config = dict(
    d_expert=144,
    norm='rmsnorm',
    optimizer='soap_variant',
    train_tokens=284100000,
)
Below are experts of layer 5 (counted from 0) of a mixture-of-experts language model. Rows are named router (the router's row for the expert), down (a neuron's output weights, with its number) and show model dimensions 0-191. Each number is 200 + 30 x the weight over its row's rms, rounded and kept within 0 to 999.
After each expert's rows: a language model's description of what the expert responds to. This comes from a sample of Wikipedia text that the model never trained on.

# expert 27
router,231,217,174,219,209,219,184,187,235,172,184,202,233,182,183,165,196,180,208,190,194,205,220,161,209,205,271,212,203,197,193,189,232,126,194,202,224,224,182,183,243,254,194,219,201,150,233,150,166,213,235,229,139,152,154,138,172,184,231,172,235,172,199,186,216,137,206,221,234,138,207,176,242,213,189,207,204,274,142,192,249,210,211,199,190,233,197,196,267,194,196,235,208,179,228,223,152,203,136,238,182,231,239,242,193,170,191,226,178,179,164,210,146,187,230,231,182,196,199,218,172,207,243,172,162,168,193,232,161,243,173,213,152,191,226,168,165,160,203,211,199,211,224,169,234,216,214,189,171,125,227,208,186,253,218,184,164,219,181,189,227,226,153,218,183,246,179,219,210,198,203,211,218,175,224,196,153,215,207,208,159,218,154,211,194,213,233,165,168,268,152,171
down0,202,179,179,205,173,178,186,141,227,186,183,146,181,147,225,177,177,247,162,190,173,219,213,242,205,180,214,173,195,181,169,198,214,239,234,221,203,180,218,182,241,205,222,143,213,207,254,165,202,192,154,179,215,195,220,162,180,154,171,189,225,237,184,165,232,142,247,181,179,205,188,228,182,152,245,186,269,184,184,139,178,187,177,162,267,145,178,198,252,191,158,232,209,168,223,209,244,255,217,251,175,160,227,165,229,214,175,246,204,220,150,171,193,170,129,180,184,231,219,194,182,187,200,249,200,181,207,224,224,206,198,195,176,202,169,188,211,211,236,141,135,187,187,186,183,185,170,211,279,210,158,152,200,194,192,224,214,180,199,178,199,237,211,206,250,188,156,229,174,223,178,171,165,206,221,203,180,202,204,182,202,233,178,241,217,280,220,171,211,165,173,219
down1,200,206,174,212,198,208,216,177,152,230,211,187,164,180,193,160,201,251,173,182,217,191,210,110,220,178,255,189,207,204,298,187,226,230,213,182,206,218,187,216,228,171,140,208,190,200,230,216,203,177,216,199,228,187,204,195,225,213,151,184,209,181,188,234,208,217,223,179,169,242,217,146,184,227,215,234,178,259,204,189,184,198,267,196,266,227,170,131,175,223,224,211,263,256,227,174,148,200,262,195,189,168,168,199,205,189,222,262,213,304,182,179,219,200,211,159,182,164,204,199,241,237,228,212,199,236,214,195,206,197,251,244,217,201,213,129,190,220,182,218,234,221,273,200,211,171,163,210,186,237,192,203,182,232,186,215,200,140,194,171,208,143,206,207,196,205,213,188,185,191,281,219,170,165,218,183,161,196,232,189,194,205,173,225,191,234,199,206,185,191,187,189
down2,212,206,234,177,192,233,204,190,193,212,202,199,192,245,166,225,221,205,164,230,205,191,177,273,231,200,171,194,188,250,175,200,204,222,230,170,233,201,241,172,215,173,141,226,217,187,173,193,215,151,211,185,215,172,173,177,175,178,230,163,192,202,178,224,201,196,180,192,208,254,142,206,262,207,244,200,206,198,154,191,169,179,175,195,159,216,237,228,174,155,191,181,235,163,219,208,214,256,246,157,176,142,162,183,204,196,153,187,199,160,214,174,202,144,198,176,205,215,280,192,272,167,217,230,265,208,150,225,163,194,174,181,198,178,144,213,174,207,198,248,219,180,138,241,221,132,232,245,237,202,224,195,217,196,203,200,163,213,164,169,184,181,196,202,220,218,221,196,145,231,171,161,243,121,204,228,177,180,241,181,168,227,195,206,172,224,140,224,210,160,212,178
down3,146,195,208,195,215,181,231,184,201,222,241,189,172,181,233,227,249,191,220,212,156,146,204,217,142,180,177,151,193,282,206,225,209,241,214,154,211,182,147,226,212,211,126,204,219,169,226,213,235,205,208,206,173,170,245,205,199,149,224,201,226,214,237,218,182,169,211,182,224,203,220,214,165,253,183,170,186,198,180,259,199,201,186,224,186,212,206,202,184,167,218,197,199,199,131,207,231,177,218,211,197,203,156,227,161,226,196,167,234,134,189,207,247,166,196,187,206,236,211,225,175,185,145,220,193,220,171,165,197,197,242,187,264,214,199,247,226,131,159,230,191,159,224,179,155,165,269,229,197,218,257,205,211,237,164,217,209,209,166,215,227,127,221,168,176,216,228,223,238,242,209,195,207,203,188,222,213,176,111,162,192,205,172,217,187,223,184,158,255,176,197,211
down4,150,197,218,208,216,147,175,255,229,227,179,208,180,184,209,215,214,177,186,222,197,166,144,175,193,176,192,202,178,227,159,190,168,300,170,190,228,183,189,192,215,202,124,196,167,242,208,246,169,174,213,231,226,152,207,196,169,159,214,217,213,228,210,233,199,271,178,211,227,201,150,195,236,215,183,200,200,237,230,152,228,161,198,176,175,210,213,152,205,207,200,186,253,203,170,237,251,203,164,239,219,197,198,148,228,205,171,175,171,156,239,206,228,169,246,214,215,193,159,192,224,210,175,210,201,197,207,214,286,182,211,196,204,208,202,221,210,245,109,231,251,242,180,215,222,171,260,172,272,184,179,217,155,225,189,189,218,153,201,244,196,161,228,178,209,185,195,172,251,168,195,233,181,218,213,167,234,221,189,169,229,238,194,227,217,225,192,236,200,176,207,241
It responds to: Name-internal word pieces. Middle and end pieces of personal and foreign names, plus common first names: Eli|ot|t, Du|tra, Mahmo|ud, Paul, Robert.

# expert 12
router,205,214,162,208,145,208,211,202,231,185,154,195,206,178,176,220,247,195,205,219,193,140,150,212,176,159,190,253,188,263,196,140,219,154,183,192,206,225,192,209,253,223,217,161,202,182,220,204,186,256,160,173,195,217,241,205,178,168,172,168,204,159,167,191,229,246,187,220,214,206,213,171,167,190,150,210,176,241,142,167,183,139,183,240,202,261,232,214,184,192,244,217,221,158,185,232,132,214,181,198,220,174,244,225,172,204,185,221,197,175,198,195,202,259,251,226,191,181,145,175,175,228,212,198,126,200,231,245,152,220,182,212,207,193,190,174,156,209,277,226,248,261,180,189,196,228,210,245,218,205,220,200,222,205,210,195,172,157,168,187,220,221,192,249,211,215,204,267,188,190,184,260,201,194,231,212,186,148,250,180,174,191,209,198,191,200,163,202,168,204,138,211
down0,245,177,150,206,226,122,179,249,180,130,196,148,142,138,182,179,205,163,193,207,137,215,186,224,172,210,144,210,189,217,247,187,189,208,245,251,163,253,190,231,180,174,179,211,180,222,227,176,173,205,174,159,241,195,228,195,178,207,209,211,169,206,162,186,203,148,168,218,185,152,171,225,169,183,194,190,234,191,185,216,174,211,161,267,235,195,249,203,207,182,210,236,207,190,272,210,194,210,195,152,211,211,204,236,122,214,159,172,205,177,229,199,198,217,184,194,226,182,234,214,220,174,196,185,227,220,201,216,155,225,223,230,164,163,252,247,225,190,166,227,198,173,188,218,191,225,201,229,191,209,196,162,206,224,253,232,194,189,191,246,208,162,185,173,196,216,164,165,251,240,208,212,233,199,239,231,157,246,210,207,271,223,270,195,195,184,190,211,166,238,171,201
down1,223,182,229,236,230,156,210,181,171,192,225,212,202,224,189,214,186,232,159,186,213,182,222,188,163,219,281,190,225,178,262,160,194,163,208,210,114,150,148,161,228,210,147,221,164,236,229,204,176,193,247,175,125,191,225,183,117,238,214,181,173,201,150,190,232,178,191,204,213,214,221,251,208,199,198,198,236,182,231,190,222,185,186,198,200,159,166,182,167,183,175,164,213,167,230,188,227,211,241,211,215,246,253,209,157,202,210,225,210,265,176,182,186,176,185,195,198,224,219,205,208,226,204,194,199,203,151,282,166,186,231,174,238,189,187,194,199,201,198,158,160,190,167,180,166,217,186,199,195,180,220,184,199,201,192,272,202,205,219,250,232,137,204,141,200,227,196,203,247,222,210,184,187,198,164,251,203,155,158,212,195,240,250,170,243,184,172,178,252,231,169,192
down2,218,211,155,185,183,139,222,186,255,186,158,154,237,175,182,248,246,223,184,153,161,196,170,160,195,213,251,216,259,210,144,206,170,161,172,167,170,139,236,170,176,140,184,237,234,234,222,212,231,138,195,147,196,191,192,186,218,187,160,212,201,161,248,141,204,214,219,217,210,203,185,234,229,200,210,151,222,245,238,200,199,204,153,224,239,194,220,155,239,202,240,256,192,200,200,216,147,177,192,207,178,226,245,168,212,215,207,240,172,205,165,204,175,148,229,155,210,182,252,191,193,182,210,201,248,193,192,228,188,226,217,210,219,181,213,195,232,206,214,199,181,218,242,240,226,214,244,203,178,212,201,223,186,185,220,241,259,219,186,141,200,180,169,161,193,155,125,211,227,220,160,213,222,218,227,228,229,215,226,223,193,228,174,230,217,272,237,214,197,214,209,185
down3,170,192,196,208,225,188,219,196,190,241,174,204,167,165,273,234,174,217,192,150,218,187,214,232,260,213,148,183,190,169,192,226,187,225,216,222,172,186,182,230,169,222,221,198,175,242,229,216,222,165,232,214,197,196,237,269,183,209,216,210,244,173,245,204,135,193,172,221,154,187,219,174,186,189,237,232,208,192,233,226,220,226,205,221,162,196,186,253,248,234,229,227,157,295,187,188,228,150,220,155,208,173,195,222,212,225,222,199,125,202,237,243,259,246,207,219,160,231,135,203,157,162,243,178,203,177,207,219,192,212,185,175,261,209,143,225,168,151,180,219,194,186,204,163,232,185,176,207,210,226,197,188,208,189,159,186,175,240,161,199,187,206,152,264,236,201,215,165,165,215,204,161,216,170,172,210,143,227,221,193,227,197,181,252,201,169,219,217,234,230,219,190
down4,215,167,209,216,223,203,212,222,213,212,232,193,133,240,198,213,203,226,188,221,229,195,266,157,211,222,214,182,142,224,197,244,218,177,179,235,227,214,178,173,251,218,207,190,224,217,207,230,240,159,171,159,189,174,237,205,239,195,197,195,189,200,170,234,193,231,210,192,158,198,232,166,175,183,203,172,208,231,207,146,180,183,204,212,196,163,190,185,202,199,182,177,268,222,218,187,190,207,186,247,210,199,148,206,171,216,222,128,212,169,246,192,242,246,234,188,238,226,225,165,189,153,199,113,212,207,186,214,227,220,188,140,184,146,187,243,247,194,253,171,174,156,218,184,204,190,209,162,208,159,167,199,168,203,182,212,213,276,164,192,160,191,168,204,127,255,283,186,219,200,205,212,202,234,157,135,142,213,220,150,237,160,191,186,202,164,184,159,208,204,195,199
It responds to: Digits in numbers. Single digits inside years, dates, scores and large figures, especially 0, 1, 2 and 9, e.g. 2|0|14, 1|9|19.

# expert 17
router,253,220,177,229,232,220,167,197,217,222,195,222,232,180,184,233,216,123,185,228,227,187,212,137,194,177,227,189,205,205,205,209,239,210,198,229,172,235,182,210,216,215,203,181,196,210,261,212,189,208,239,186,172,206,212,175,167,133,188,209,227,219,173,262,192,211,166,194,232,196,212,123,194,138,212,181,173,223,183,206,199,151,165,235,187,185,206,200,241,222,162,227,218,128,228,190,201,187,125,161,222,225,244,221,196,194,167,210,164,150,162,213,145,223,222,216,213,184,144,175,142,243,222,199,188,188,210,205,211,222,198,203,185,219,178,249,194,240,202,228,238,240,180,146,212,194,293,219,241,155,185,249,213,235,192,159,208,172,176,188,187,220,122,236,211,248,209,191,226,199,207,229,180,174,210,197,170,185,176,175,200,223,133,201,201,184,163,229,148,208,166,216
down0,224,185,232,194,187,237,196,208,192,196,191,222,189,188,251,198,133,200,237,191,163,235,190,182,189,185,164,146,208,234,183,193,123,232,188,201,153,195,190,211,206,222,162,220,166,177,213,212,201,251,230,200,251,176,222,226,212,156,229,191,138,240,234,197,181,263,220,173,217,144,189,210,207,196,257,236,253,170,223,197,177,214,193,210,244,178,193,164,245,190,210,206,205,213,186,177,204,228,217,194,223,167,244,184,138,166,178,182,242,235,232,143,204,159,210,175,193,223,255,207,178,153,219,177,207,182,258,215,224,159,208,168,194,166,199,235,279,175,197,183,191,174,149,183,127,191,144,182,213,203,197,192,194,195,167,164,183,247,238,218,149,193,176,196,184,168,217,171,150,218,251,176,175,229,192,236,185,200,210,164,196,226,198,207,135,222,222,249,257,193,187,241
down1,222,209,193,204,220,138,201,206,245,215,193,159,163,213,173,177,190,238,260,223,230,182,200,207,254,205,197,194,171,199,164,190,214,208,210,185,150,250,273,152,185,192,209,210,193,216,217,205,199,182,178,239,192,182,169,197,247,195,168,174,219,261,252,169,239,243,188,200,180,232,237,237,196,211,213,211,185,183,222,190,206,164,151,213,188,256,172,149,160,196,240,214,245,185,206,207,223,163,188,236,198,218,279,221,244,205,211,198,227,249,213,194,184,121,156,218,157,202,231,230,167,174,176,157,169,204,236,168,218,201,183,255,186,225,247,152,186,260,187,183,203,210,230,195,199,220,221,187,226,179,200,188,208,187,170,215,229,231,239,151,280,208,201,152,235,153,200,248,204,221,210,206,191,213,203,243,250,205,156,257,167,159,216,177,189,180,234,175,211,243,235,187
down2,173,215,210,195,159,191,209,185,209,175,206,226,192,212,266,217,223,144,226,206,164,186,201,165,187,232,179,188,166,204,161,219,173,184,246,221,210,177,182,182,242,196,213,216,187,204,209,171,214,161,175,206,182,130,284,196,175,201,231,194,148,156,213,134,221,170,188,182,216,200,176,161,212,190,187,177,206,205,192,235,176,169,236,189,163,190,228,197,195,117,151,211,215,187,249,196,181,209,204,143,147,165,145,196,226,208,181,188,216,209,186,173,238,187,185,159,210,207,172,264,193,235,204,241,179,269,182,190,185,196,230,191,190,201,221,202,174,230,200,186,122,194,181,222,210,227,216,219,159,217,196,242,135,232,241,195,205,147,190,219,229,196,135,208,149,167,225,129,219,241,219,204,234,242,210,154,252,165,236,160,199,196,182,214,251,214,183,205,184,141,220,235
down3,214,172,191,213,225,165,181,236,200,218,223,257,218,181,175,167,201,185,228,216,174,178,248,202,179,198,146,150,166,177,201,200,225,235,196,167,212,191,215,234,207,212,128,165,168,179,227,240,221,177,206,225,152,255,225,193,181,223,214,209,247,214,220,184,219,192,187,235,170,232,232,232,208,210,233,185,200,176,216,238,255,178,214,203,133,176,171,148,226,206,164,207,199,234,159,209,215,154,182,210,208,199,223,221,194,171,175,170,187,232,204,244,202,204,222,140,149,154,182,210,183,227,206,251,184,217,193,180,176,194,170,209,162,186,224,170,168,192,131,186,265,219,210,158,209,166,251,168,160,244,234,248,207,202,186,187,190,272,225,208,230,205,178,196,241,191,168,193,282,197,233,195,147,184,257,199,310,219,199,178,217,177,188,217,231,205,188,223,195,240,170,179
down4,155,228,281,189,233,194,208,185,164,190,181,192,245,197,198,181,217,141,169,203,205,233,190,173,218,182,166,190,201,201,207,176,221,173,241,214,196,218,210,176,228,160,233,262,219,223,148,177,214,176,200,118,202,164,252,253,152,217,218,226,181,205,205,198,183,196,198,163,197,225,264,233,165,231,178,179,169,232,222,202,206,156,163,158,178,167,190,227,246,166,192,202,247,179,215,208,185,230,154,264,214,168,205,254,118,235,197,200,262,172,159,232,190,204,234,176,153,158,167,195,249,192,184,217,192,169,187,168,213,253,199,170,188,291,226,241,205,183,188,199,208,199,158,201,150,211,207,227,209,217,220,140,146,190,205,248,208,179,153,226,191,161,202,171,224,213,156,227,202,209,217,201,177,181,179,210,216,261,205,196,210,213,227,197,218,201,175,214,206,166,200,204
It responds to: Country and place names. Names of countries, states and cities and their closing pieces, such as York in New York, United States, Australia, Birmingham.

# expert 18
router,240,276,197,202,172,200,165,199,221,203,133,198,217,145,153,227,223,154,154,210,225,202,198,157,133,180,237,283,217,219,150,155,223,231,198,197,211,199,230,188,233,213,264,168,181,178,194,237,131,206,229,186,225,190,196,216,254,206,275,209,188,146,182,212,224,226,216,213,219,194,218,114,228,184,196,160,230,210,170,195,206,214,169,211,233,200,178,229,188,180,203,226,251,199,210,178,199,261,170,179,243,227,197,225,210,175,198,237,176,172,187,203,185,233,195,208,257,230,163,186,199,184,214,223,207,201,232,159,187,255,164,181,213,231,176,216,166,207,223,194,223,217,257,197,183,241,201,159,211,195,215,226,193,221,191,200,182,147,183,215,156,209,165,242,210,194,199,204,147,168,169,193,216,200,180,164,175,193,248,192,186,197,118,172,219,223,184,152,178,209,157,230
down0,182,247,198,277,181,227,237,221,208,191,210,221,180,197,258,223,216,199,210,231,187,250,178,151,201,228,150,227,212,168,211,220,216,153,231,192,196,224,229,249,186,191,199,252,236,182,222,219,211,208,180,217,165,170,228,233,193,190,214,219,224,157,228,213,154,194,160,193,167,213,131,148,149,213,207,157,144,168,175,164,176,231,193,233,209,183,177,176,242,170,207,198,194,241,228,192,170,225,245,201,235,203,205,197,154,244,257,251,201,193,216,215,190,224,229,200,192,194,238,215,200,205,156,124,189,184,171,211,200,266,227,216,199,260,249,156,188,192,217,195,125,201,185,201,195,192,235,203,158,180,186,232,147,242,184,217,211,164,182,239,237,142,156,175,180,215,187,187,234,171,220,207,200,166,262,202,229,142,192,214,185,173,220,239,178,183,196,244,156,177,162,197
down1,169,186,165,186,184,204,180,191,233,229,221,168,224,202,220,186,180,234,246,186,200,219,249,201,218,267,255,214,238,167,218,240,153,244,237,162,164,253,186,212,210,209,197,189,225,219,187,258,203,213,214,166,144,205,200,241,189,178,199,181,189,186,193,229,221,195,207,186,218,181,245,206,194,228,170,221,235,240,192,149,184,163,204,207,204,171,263,209,192,192,232,215,146,253,200,204,186,254,166,230,202,222,212,229,208,227,158,185,160,205,242,150,196,208,200,171,215,173,179,228,201,211,216,193,203,199,250,178,198,239,175,202,233,231,172,200,216,224,218,117,238,206,107,196,216,155,182,201,231,236,230,234,207,191,178,199,201,192,218,172,185,149,265,186,216,253,168,151,214,219,179,250,191,229,271,198,180,187,176,126,256,209,169,216,217,220,206,265,221,154,217,220
down2,192,159,202,176,179,172,247,191,180,230,175,165,268,205,198,191,203,230,201,188,219,99,130,216,251,214,220,175,230,197,205,197,189,177,263,176,161,238,197,261,179,186,206,232,163,214,169,184,219,191,234,197,232,219,230,181,143,223,171,151,220,207,198,225,155,171,196,208,183,174,184,202,174,179,161,169,256,174,169,177,231,170,176,189,211,162,161,176,199,213,224,184,225,196,174,296,187,181,187,185,201,136,218,185,215,221,226,218,231,234,136,150,192,151,224,206,169,171,220,184,196,209,197,208,200,218,220,247,201,176,165,170,235,207,183,220,255,223,151,199,137,200,169,215,182,203,171,210,201,209,233,169,250,122,213,163,212,234,188,211,236,195,233,186,218,182,186,198,195,188,250,196,210,248,200,270,172,158,189,202,228,205,224,238,211,233,203,233,210,177,182,183
down3,220,237,158,210,231,216,190,173,204,202,198,201,188,155,151,212,228,215,242,178,160,225,221,210,157,214,179,162,177,208,256,199,208,240,226,174,222,213,158,199,188,250,181,188,214,226,243,216,219,183,192,151,224,148,188,180,200,176,211,172,183,179,265,213,145,197,230,160,204,171,204,236,242,154,200,160,248,251,189,228,246,226,197,187,197,220,222,163,250,223,237,176,193,163,161,261,197,178,232,163,199,154,179,206,238,221,222,230,203,207,232,182,172,105,213,230,208,229,219,179,144,239,231,187,179,212,198,200,179,226,205,217,205,163,231,144,223,195,185,264,209,201,182,221,230,184,110,230,210,190,155,196,186,217,156,119,177,187,165,204,183,154,174,213,198,209,149,164,178,243,237,165,208,193,169,234,156,236,201,203,196,196,241,210,217,165,190,180,211,226,182,194
down4,210,153,223,230,192,172,178,140,202,199,183,246,156,205,190,201,191,195,172,252,191,157,198,233,217,225,197,223,218,192,183,267,164,228,248,253,237,229,235,230,175,180,212,172,225,182,254,230,237,209,188,171,194,192,228,210,225,158,199,228,200,251,224,170,219,230,196,195,260,231,214,186,214,189,137,217,257,168,229,205,209,159,239,152,260,182,191,218,171,244,189,209,179,240,163,223,187,201,214,148,213,264,209,182,182,205,169,217,272,198,244,186,210,231,189,136,246,191,212,151,173,187,217,219,202,222,237,169,203,155,224,195,187,238,169,159,237,228,195,165,183,260,192,160,213,204,219,159,241,248,189,190,171,184,238,209,193,203,181,206,202,116,179,232,201,202,188,258,201,193,182,222,206,198,202,259,215,157,215,216,195,224,254,194,221,260,171,215,208,173,216,190
It responds to: Common nouns after determiners. Head nouns after the, a, his, and plural s: season, film, team, mother, family, government, people.

# expert 7
router,212,250,189,252,223,225,255,219,238,112,155,224,251,210,198,178,215,159,173,202,209,209,151,216,175,213,227,223,163,252,182,223,213,182,194,177,173,217,260,169,205,233,181,169,187,162,156,180,194,208,180,197,206,137,231,226,187,191,226,169,207,209,199,185,183,188,181,202,203,219,216,141,168,195,221,162,220,244,164,228,199,196,192,183,202,207,253,172,258,187,212,219,228,179,193,196,190,196,217,135,218,227,201,202,166,170,183,240,206,139,167,190,158,237,183,248,193,221,186,223,211,209,249,213,123,252,203,196,184,234,185,195,174,235,207,233,173,229,227,192,204,217,194,144,199,223,205,200,169,119,188,197,170,202,183,179,224,201,213,193,188,207,218,224,145,198,157,251,187,212,162,261,193,147,201,183,209,126,253,141,184,195,171,171,194,214,153,245,170,235,186,184
down0,208,173,203,151,222,204,170,174,196,230,210,254,189,197,225,211,219,202,138,214,175,168,229,232,164,202,209,154,223,255,227,254,235,191,209,223,216,237,195,181,215,161,259,213,218,206,202,213,156,180,181,190,221,234,195,162,247,240,163,233,198,206,207,249,232,190,223,209,142,230,187,263,167,146,244,208,227,203,150,185,238,207,180,262,214,140,170,195,246,238,230,196,212,149,199,181,254,154,169,173,200,191,213,173,281,191,214,241,200,212,220,174,224,202,205,194,169,150,187,147,178,180,222,181,212,195,217,206,205,155,179,157,224,172,238,244,229,164,185,216,172,210,224,145,226,183,212,197,188,165,167,187,220,203,195,223,225,184,207,203,263,158,209,198,220,191,166,248,181,182,197,233,196,190,237,208,244,195,250,243,231,255,132,171,210,157,201,173,181,226,214,227
down1,136,207,226,194,198,203,145,219,236,159,175,204,220,172,231,284,249,253,159,135,222,265,140,186,205,174,231,214,199,180,195,167,194,271,247,224,185,220,182,204,175,239,200,178,224,231,216,206,206,213,183,189,193,214,156,200,202,195,233,160,206,185,159,228,120,232,138,210,211,211,196,230,180,210,199,205,207,180,200,226,223,191,232,229,202,137,180,213,166,240,215,175,167,206,191,218,244,168,158,229,181,171,272,207,217,242,219,214,206,254,194,169,216,181,252,200,211,184,197,162,236,254,240,187,172,170,205,196,157,217,169,195,119,234,223,188,184,210,203,201,246,236,200,194,201,220,180,153,251,207,181,207,172,173,203,154,159,189,195,191,237,193,167,167,186,186,234,184,226,185,231,228,221,199,208,222,218,216,176,165,236,191,220,186,233,157,210,203,135,218,173,171
down2,175,144,186,181,155,205,169,141,113,221,232,186,133,146,184,210,174,167,166,243,171,177,217,177,188,266,196,217,202,174,216,232,194,231,209,172,193,147,189,187,180,160,160,192,206,173,190,195,206,168,196,175,197,242,163,217,207,184,165,151,224,205,183,184,194,253,188,214,206,156,174,276,192,213,187,219,238,201,223,222,150,235,187,205,182,225,207,228,217,252,174,213,205,213,203,219,165,251,228,161,169,207,200,203,217,217,197,240,149,245,191,196,198,158,244,211,271,211,154,219,204,178,254,242,179,239,233,230,228,201,196,212,207,207,224,231,173,173,203,175,199,165,194,221,200,186,109,193,184,168,187,175,211,198,199,171,263,211,184,203,177,201,192,214,243,197,169,189,171,178,187,193,189,246,137,198,190,190,219,185,236,196,227,184,198,229,262,217,196,280,246,156
down3,227,216,234,198,159,200,192,265,193,166,241,165,224,276,241,229,207,217,223,187,236,193,194,219,240,165,228,172,147,222,201,222,206,213,198,201,216,200,233,164,244,162,238,230,197,219,229,194,179,214,218,231,192,196,219,187,192,177,177,205,206,158,203,199,224,175,173,230,138,252,214,163,239,225,163,229,241,207,171,218,181,183,248,187,169,174,179,172,223,201,183,214,190,160,154,169,202,192,175,171,216,159,178,179,252,170,215,242,201,171,177,235,174,176,167,216,255,157,186,206,229,215,135,244,165,247,192,150,167,219,200,224,180,228,145,218,165,169,185,210,157,185,278,242,274,204,253,185,178,176,168,193,209,138,217,181,238,186,199,172,231,215,252,195,197,172,176,199,186,152,240,212,194,261,181,174,217,179,240,203,182,242,200,148,210,204,192,198,253,182,205,210
down4,195,193,203,156,240,194,202,226,229,194,172,252,186,184,174,204,177,194,263,174,215,218,179,217,151,223,206,196,186,182,221,143,218,264,220,188,210,150,174,224,174,271,158,199,199,168,196,209,187,200,210,182,213,157,229,186,177,181,165,184,284,214,231,219,160,226,205,246,247,173,197,166,203,178,175,217,237,241,180,183,166,216,245,193,148,199,235,244,211,198,147,190,211,216,256,192,178,252,182,204,239,229,202,154,222,203,172,198,146,180,231,164,178,194,179,201,254,228,169,167,167,203,111,164,192,230,214,183,204,172,252,202,185,150,161,191,199,165,205,218,244,174,189,197,200,205,202,205,174,172,291,191,168,189,216,196,228,186,183,197,184,176,179,168,145,187,156,165,159,179,232,222,235,181,240,157,187,230,124,238,200,195,194,164,221,175,211,199,192,206,161,192
It responds to: Definite article after prepositions. Mostly "the" after prepositions like of, to, in, also sentence-initial The and odd mid-name word pieces.

# expert 31
router,179,236,173,189,157,173,213,257,213,174,176,199,226,171,161,249,189,207,222,221,224,178,180,156,162,167,186,240,202,311,186,185,232,210,165,214,139,173,167,204,214,219,207,204,216,178,204,183,187,224,204,179,212,180,192,183,181,197,237,182,223,171,182,226,250,217,183,171,223,170,135,150,136,181,202,158,224,191,175,136,164,221,177,201,152,250,242,179,246,168,193,212,218,201,219,138,205,243,193,157,218,169,254,236,168,169,163,208,163,179,176,170,226,215,179,222,200,201,209,237,175,153,190,175,192,186,206,257,181,214,143,220,173,188,200,203,190,247,251,211,243,213,176,147,170,205,237,244,157,208,208,248,192,209,211,177,221,185,195,178,154,232,178,207,136,180,192,212,162,196,155,241,151,192,225,178,202,168,209,163,174,196,212,157,162,213,217,208,182,217,158,196
down0,196,273,237,237,180,199,181,210,135,200,180,164,188,166,210,206,197,160,243,220,236,214,127,178,205,206,179,224,215,184,198,195,198,219,142,164,220,161,236,209,237,183,162,191,223,198,176,178,160,168,186,223,215,182,159,178,178,203,203,224,190,218,195,182,195,236,204,225,205,187,180,171,169,233,183,180,241,219,225,209,186,174,180,163,194,180,218,260,192,180,192,206,143,152,152,190,176,187,205,181,188,191,214,225,150,193,232,180,183,171,179,178,201,183,240,154,180,169,232,231,213,245,180,188,227,174,177,210,148,215,151,123,193,182,200,189,202,211,219,260,246,205,183,182,119,194,275,183,179,244,173,162,176,200,230,186,170,223,213,166,155,220,201,156,176,224,193,144,203,196,180,264,226,200,264,186,221,235,180,209,205,218,232,175,209,240,180,241,140,184,163,118
down1,165,188,184,210,147,158,194,214,207,232,230,148,235,194,176,199,214,211,235,161,190,195,167,227,206,186,221,152,169,186,207,207,233,138,149,199,230,199,160,139,206,211,214,172,163,177,205,190,218,179,175,202,232,269,173,230,237,242,203,197,197,125,179,172,195,190,164,225,250,195,196,208,206,222,196,196,217,142,194,192,172,226,212,198,230,223,191,191,190,229,173,196,227,220,211,236,276,210,188,218,188,254,216,226,238,142,163,237,199,233,181,209,187,227,185,176,174,217,215,186,277,132,212,210,195,205,179,216,155,222,212,220,179,224,169,182,168,215,222,191,213,189,241,189,120,191,189,188,186,181,159,199,239,192,220,243,174,199,233,222,252,179,165,182,234,236,150,204,173,241,263,182,207,184,255,163,225,124,209,239,233,181,173,166,179,137,228,218,237,194,215,182
down2,225,236,200,208,287,167,209,204,197,242,164,152,148,210,213,202,200,145,190,203,217,223,226,200,206,196,103,222,214,226,203,150,211,243,231,213,179,177,203,190,234,204,168,179,195,229,192,220,146,208,181,183,180,145,214,225,159,209,252,199,179,221,225,204,212,218,226,191,201,208,218,194,203,181,163,159,235,216,207,206,247,223,195,210,170,187,250,182,177,160,175,223,197,271,176,204,252,195,263,180,175,186,244,238,237,175,194,129,184,150,172,215,141,268,187,232,257,165,164,210,164,204,183,184,234,203,184,204,214,263,170,195,201,250,179,216,155,223,209,225,152,202,195,209,255,197,198,200,203,237,191,175,209,201,145,242,203,231,195,224,253,181,173,180,201,227,213,235,219,192,150,234,230,157,235,173,198,205,173,188,148,193,166,231,177,233,211,192,175,192,179,167
down3,126,198,225,183,204,188,220,229,232,251,242,232,123,225,238,190,217,177,189,214,228,230,185,224,214,170,208,243,242,187,255,259,206,203,177,212,204,221,214,189,190,207,190,185,265,191,176,196,158,253,230,173,182,270,172,172,244,249,224,213,228,241,117,234,152,188,160,212,239,173,213,274,239,223,203,181,187,197,248,138,255,171,155,185,192,174,163,199,208,223,203,173,191,221,220,192,215,212,204,173,227,220,226,211,216,194,221,193,264,182,150,226,212,204,179,273,213,211,192,207,170,193,185,166,223,200,203,204,176,190,179,256,170,187,200,199,160,194,158,193,176,201,178,226,146,166,187,192,190,233,175,238,162,175,180,198,161,200,225,203,204,216,217,196,179,223,255,198,217,226,239,164,176,120,181,217,168,196,228,209,192,182,177,219,192,204,197,204,197,277,211,196
down4,149,195,198,188,221,264,217,231,147,208,203,172,215,195,228,233,211,228,198,185,234,217,254,219,227,242,232,217,177,191,180,242,208,176,156,196,237,142,220,196,174,193,167,232,169,193,175,203,217,196,225,170,168,234,204,193,182,264,195,217,183,215,235,136,204,207,186,218,194,146,225,210,229,195,198,195,211,212,179,233,189,223,150,149,188,212,220,224,206,187,229,201,160,218,224,153,223,204,173,206,152,155,240,211,222,212,187,196,154,225,235,203,173,202,202,243,159,246,182,176,260,213,178,225,165,223,169,230,139,245,254,257,171,213,234,242,220,221,205,160,246,189,205,182,221,234,267,245,191,159,170,133,197,213,239,226,213,109,226,237,217,208,213,197,190,171,203,159,242,164,197,189,207,203,232,191,167,272,211,232,183,188,224,173,229,183,245,199,239,200,174,177
It responds to: Determiners and numerals. Articles and number words opening noun phrases, such as a, the, an, first, three, four, one.